{"n_layer": 18, "n_experts": 48, "experts_per_token": 1, "d_expert": 128, "d_shared_expert": 256, "activation": "xielu", "normalize_top_k": false, "routed_scale": 6.93, "balance_bias": false, "vocab_size": 2048, "norm": "rmsnorm", "norm_eps": 1e-05, "optimizer": "soap_variant", "lr": 0.00493, "steps": 3517}
Below are experts of layer 14 (counted from 0) of a mixture-of-experts language model. Rows are named router (the router's row for the expert), up (a neuron's input weights, with its number), down (a neuron's output weights, with its number) and show model dimensions 0-191. Each number is 200 + 40 x the weight over its row's rms, rounded and kept within 0 to 999.
After each expert's rows: a language model's description of what the expert responds to; "mostly gets" lists some tokens that are sent to it at least half of the time. This comes from a sample of Wikipedia text that the model never trained on.

# expert 34
router,207,255,245,164,237,234,206,200,142,180,197,150,158,209,200,237,199,222,248,261,144,150,129,143,185,153,195,187,215,249,174,248,220,153,242,244,239,176,273,275,151,212,165,239,176,171,229,137,218,239,109,252,251,165,176,171,146,234,159,163,154,220,160,187,162,170,163,184,252,233,166,174,215,235,237,175,151,246,246,166,238,154,239,151,164,151,177,156,160,222,175,216,235,161,165,237,177,221,148,210,244,247,244,227,174,176,239,163,143,269,239,167,168,251,153,236,239,241,244,236,216,250,156,243,245,161,154,192,181,113,170,177,135,194,246,146,244,148,149,215,245,248,173,236,208,229,230,234,132,170,220,200,252,146,252,154,251,244,137,205,197,207,180,179,245,238,160,168,150,225,237,230,160,254,210,214,244,228,153,159,153,254,239,144,159,217,239,248,153,162,248,190
up1,251,267,196,182,184,242,220,155,219,153,204,210,220,213,194,168,240,159,181,204,204,254,329,187,187,207,94,233,206,164,161,229,233,229,205,183,230,190,238,164,203,149,209,114,191,205,182,179,190,218,230,208,173,191,201,159,217,276,217,214,172,174,121,187,195,172,188,255,274,142,190,105,216,222,234,152,185,216,189,167,180,160,272,241,274,220,161,164,187,210,144,137,189,230,113,181,212,245,210,177,176,168,197,191,189,217,206,185,232,283,152,248,185,182,222,270,221,161,175,240,153,223,135,206,135,173,250,147,68,207,188,262,189,192,247,167,228,175,170,244,158,261,305,194,252,203,205,264,151,188,127,300,109,211,183,144,183,194,173,234,204,230,172,196,230,194,209,194,178,196,220,159,196,198,221,185,250,231,223,190,141,186,196,200,276,224,206,219,250,183,244,206
down1,134,165,283,154,193,279,185,222,194,218,217,218,210,172,198,261,160,163,257,220,167,254,175,213,155,133,222,202,277,189,160,139,171,218,191,229,231,248,207,204,245,166,131,199,256,211,182,251,191,188,198,265,173,209,167,210,191,243,180,251,204,191,175,209,192,258,174,201,158,203,202,241,242,252,202,254,170,209,269,220,200,154,213,182,243,154,227,177,143,194,255,242,235,206,269,177,248,217,169,163,235,236,256,201,90,142,239,198,194,238,217,222,221,181,214,181,158,191,169,226,230,195,291,189,178,176,154,204,236,144,170,231,243,200,194,236,226,221,150,205,183,117,152,123,159,212,122,214,198,120,244,179,231,185,186,231,170,115,258,243,130,208,228,200,166,109,154,171,176,204,213,281,229,220,159,175,142,274,292,207,138,213,146,168,101,189,161,186,188,228,195,184
Description: Nationality and military words
mostly gets: " military", " city", " Army", " British"

# expert 24
router,210,249,239,157,246,246,173,169,144,200,164,151,147,233,223,236,144,233,252,200,145,148,147,152,191,144,201,211,250,245,162,189,192,145,247,249,245,169,165,151,152,162,159,214,160,169,196,194,236,240,177,255,249,221,165,164,146,236,156,195,149,182,165,201,158,151,160,182,218,220,186,159,196,225,234,166,167,230,246,214,254,153,252,181,151,162,165,167,150,185,160,222,257,142,198,211,236,243,147,224,244,178,255,232,162,165,238,166,162,157,267,195,161,246,152,248,244,226,239,236,251,246,204,258,240,164,151,206,160,189,171,203,217,183,237,164,168,145,153,210,252,222,203,241,190,232,246,238,205,144,286,174,264,148,239,152,256,247,178,198,205,223,185,217,239,242,265,172,156,242,237,206,156,258,213,164,250,227,152,152,154,191,293,129,148,152,234,257,101,151,202,182
up2,214,141,249,157,222,139,188,306,244,186,152,143,189,182,215,189,243,157,225,248,142,202,279,201,264,133,195,226,144,213,184,75,220,244,233,189,228,148,219,242,121,148,153,249,200,183,153,152,230,223,209,207,272,263,183,197,184,236,168,185,185,265,198,214,235,232,231,218,169,192,184,204,169,151,206,179,199,192,271,181,184,158,213,224,223,206,130,235,187,158,188,199,153,166,211,136,143,223,223,183,209,204,220,210,191,160,151,151,188,165,296,199,138,168,170,215,209,191,261,247,157,178,218,194,304,198,226,227,184,145,221,99,219,215,210,184,213,172,186,189,158,128,133,242,179,198,281,237,187,134,159,223,250,170,207,178,236,140,210,146,210,201,103,170,237,180,202,223,203,252,238,185,206,209,219,159,102,205,224,210,190,266,204,202,124,150,198,248,201,178,178,179
down2,190,242,230,176,159,201,190,239,235,220,189,206,184,184,260,153,245,161,274,188,239,208,205,203,243,197,262,163,184,210,243,173,210,138,228,229,215,248,130,231,270,211,296,218,148,255,161,204,191,196,228,232,183,180,246,225,159,226,193,240,174,177,195,196,206,262,196,266,175,194,156,119,236,163,224,210,209,183,181,183,243,247,195,241,219,231,227,219,201,160,140,209,194,177,211,212,282,138,311,172,178,210,168,234,196,198,192,224,226,173,180,245,271,171,273,221,151,232,144,259,227,204,189,126,267,233,156,209,278,148,205,291,274,184,215,185,206,292,253,171,153,192,165,316,213,167,193,191,300,219,201,176,190,222,147,179,172,207,126,232,192,173,195,196,201,190,181,107,181,140,203,210,166,233,214,211,158,291,260,253,233,239,206,139,173,190,234,217,192,220,201,268
Description: US place names
mostly gets: " Florida", " Louis", " Washington"

# expert 45
router,191,243,251,157,232,240,174,184,152,184,179,146,144,247,208,237,160,231,248,227,140,147,199,144,211,148,210,193,234,252,145,242,185,149,256,241,256,165,220,210,143,231,153,163,241,156,182,184,221,230,207,248,250,163,171,158,146,250,152,184,159,245,156,208,153,160,169,176,241,117,209,162,167,228,239,159,148,238,246,175,255,211,243,243,171,140,221,163,145,235,173,218,246,155,172,225,213,252,152,230,251,158,250,222,154,171,234,159,248,238,254,251,146,242,147,251,238,175,242,237,255,240,228,259,251,145,183,228,202,232,171,237,212,188,231,148,226,140,149,193,251,232,253,230,255,228,214,240,228,162,190,199,249,146,250,143,252,185,200,185,199,298,199,228,243,236,260,184,159,239,251,212,151,262,207,162,244,227,150,161,143,187,211,185,159,266,241,244,250,163,222,200
up1,222,212,216,215,248,199,157,156,156,160,211,237,136,243,205,167,162,213,213,213,185,166,167,150,210,258,273,212,192,123,180,232,241,179,234,203,243,227,183,145,150,173,121,245,214,241,150,223,227,205,190,223,218,163,232,185,231,146,177,125,213,216,203,114,147,159,151,143,269,248,211,287,144,259,217,189,155,206,173,192,177,267,236,157,160,189,201,186,182,157,224,257,194,141,128,150,162,239,187,212,220,99,264,221,152,183,186,202,234,174,161,154,239,212,215,195,233,218,213,209,178,235,185,247,273,176,202,203,216,194,171,197,205,109,230,209,188,197,211,270,256,207,235,190,157,311,209,264,230,141,222,137,155,173,233,151,203,189,115,226,253,186,224,274,224,178,157,236,253,195,172,203,119,193,155,178,246,247,198,257,202,230,273,230,202,286,193,224,156,177,169,185
down1,281,177,193,237,139,252,224,124,219,263,217,223,183,203,143,229,198,172,136,189,244,172,171,172,262,210,185,236,205,241,225,207,129,114,110,213,173,218,153,166,230,199,159,240,191,224,294,262,146,187,207,174,215,175,257,258,182,243,248,254,209,176,176,219,185,216,211,187,186,186,148,157,169,212,171,218,217,164,127,184,270,245,232,153,213,256,153,177,238,231,178,208,207,220,223,205,173,240,255,171,302,174,228,215,176,162,192,174,192,246,188,198,166,190,147,296,218,249,240,172,125,177,182,163,248,149,159,200,280,199,149,184,126,151,277,177,189,149,177,213,206,244,190,169,253,196,219,236,190,95,232,211,188,204,182,200,179,180,208,183,216,158,187,237,194,125,191,208,155,246,140,193,234,209,223,158,229,183,235,237,205,215,172,173,152,182,251,133,235,137,324,202
Description: Past participles of publication
mostly gets: " published", " released", " built", " moved", " established", " used"

# expert 43
router,217,255,249,155,235,246,213,194,161,156,179,152,145,226,271,215,173,243,260,237,137,150,178,152,207,149,189,176,223,231,161,203,186,157,245,244,251,171,249,197,149,205,149,234,238,167,192,151,200,236,199,253,250,116,213,151,142,241,152,159,156,248,157,194,151,147,166,186,170,120,235,163,154,224,229,172,156,256,242,184,251,228,244,227,166,162,240,150,154,190,177,242,248,152,171,210,189,239,144,235,249,185,251,230,170,170,236,151,221,222,249,221,151,242,152,241,234,184,242,242,257,242,212,250,260,148,175,238,238,182,166,242,253,180,252,156,245,142,143,227,244,226,193,232,264,224,232,233,169,166,192,210,254,158,243,152,250,166,194,164,175,224,197,179,240,245,197,162,165,236,250,237,154,254,199,210,241,241,150,166,158,191,139,181,147,280,235,250,271,150,240,216
up1,196,220,157,121,95,230,165,211,199,150,215,183,216,285,238,243,163,230,209,179,200,208,118,227,189,166,215,212,230,227,156,206,204,198,207,242,148,176,121,178,199,182,203,165,277,115,185,173,186,247,224,249,236,230,254,150,203,122,173,161,144,185,202,230,207,174,190,140,239,233,173,214,254,181,208,171,201,207,216,260,166,192,206,203,162,165,131,229,179,211,156,160,264,129,183,283,197,266,175,249,213,212,241,243,246,209,196,206,119,132,213,230,90,150,154,220,216,263,235,216,212,197,197,215,172,232,236,183,198,228,169,201,183,162,164,207,270,207,225,205,234,284,212,220,256,191,218,220,223,194,197,113,254,172,139,221,265,144,264,227,153,224,191,144,194,272,240,166,85,211,250,203,168,216,197,207,237,232,182,195,222,158,263,164,200,240,195,184,267,135,175,217
down1,176,138,239,177,196,245,205,189,193,142,190,234,227,195,207,160,247,198,127,222,203,247,181,199,243,240,112,169,296,185,201,160,221,227,191,173,193,286,194,207,283,218,183,241,168,293,186,235,196,216,227,109,177,258,194,186,249,165,292,222,148,159,172,192,229,217,225,186,215,240,225,230,186,167,227,165,168,137,218,153,118,266,220,188,181,170,181,168,159,243,147,194,211,160,274,205,218,208,195,145,197,155,167,132,231,269,142,225,204,204,195,215,212,227,199,311,236,175,260,207,201,176,188,206,144,228,205,224,207,231,195,182,242,116,211,142,155,192,161,162,253,272,237,219,101,168,223,230,253,221,239,156,202,218,239,149,249,188,217,184,248,223,192,189,293,213,163,158,181,206,179,273,191,198,218,194,156,202,240,124,159,224,162,270,188,223,222,260,225,152,210,130
Description: Location prepositions
mostly gets: " along", " located", " on"

# expert 19
router,186,241,239,158,237,248,173,201,162,159,214,149,142,240,256,243,175,239,248,211,137,150,204,157,180,150,196,190,196,246,139,221,175,168,245,244,250,152,190,202,141,209,162,158,236,157,168,177,209,242,221,253,251,169,153,166,145,254,154,175,150,214,161,198,157,155,160,192,194,141,192,186,154,230,237,169,148,265,248,192,244,194,240,232,157,143,242,152,143,211,158,231,254,153,183,227,212,243,141,237,247,198,259,219,153,169,232,157,172,205,256,222,155,243,148,258,245,169,240,238,261,235,182,244,250,158,149,250,205,165,172,207,285,185,242,164,208,134,144,220,252,238,199,236,217,239,208,236,199,149,201,202,249,149,244,144,257,202,178,173,174,259,216,244,234,241,241,200,167,247,261,234,154,261,190,166,243,236,146,162,151,217,221,168,159,258,248,247,293,153,229,241
up0,199,191,263,171,178,191,186,151,167,183,187,204,150,175,212,268,111,163,240,126,225,139,248,212,170,241,209,210,225,145,282,186,203,187,245,245,224,182,233,175,279,242,196,191,194,206,137,127,242,193,249,245,116,216,241,184,190,182,218,146,234,132,233,138,204,180,176,182,246,240,156,150,193,267,198,199,176,218,183,202,252,244,176,187,242,203,198,197,184,247,231,194,236,165,207,195,205,234,158,179,257,175,231,193,226,192,144,167,242,290,205,207,254,182,191,216,149,162,192,218,195,236,182,132,224,199,202,233,218,179,113,175,218,189,282,201,239,192,191,210,233,199,198,177,227,238,183,234,254,226,159,265,251,167,279,209,152,191,301,143,242,243,198,180,210,194,247,279,94,208,222,209,174,164,234,247,227,205,207,164,173,255,197,128,189,305,242,154,308,158,206,265
down0,180,212,160,171,181,218,198,175,137,244,171,246,240,238,255,218,172,214,159,165,179,244,257,217,270,206,247,213,265,218,239,204,185,164,195,163,286,207,239,213,188,244,190,185,204,170,170,174,214,261,226,270,193,245,232,231,214,225,148,284,193,204,120,246,131,249,217,201,212,245,154,216,94,208,224,249,179,189,199,124,280,186,222,207,179,172,97,175,124,159,196,182,231,194,192,283,209,199,227,165,155,105,201,264,209,239,167,207,219,229,142,189,180,190,259,182,156,168,184,238,268,172,147,244,149,215,230,189,193,237,216,187,251,226,286,260,252,247,177,252,252,228,216,199,204,170,246,190,204,282,163,206,240,99,237,202,143,173,244,149,204,223,185,189,199,228,114,184,194,216,233,183,269,259,263,215,188,207,185,164,198,258,198,148,247,265,217,206,204,208,218,218
Description: Modal and auxiliary verbs
mostly gets: " could", " would", "н", " can"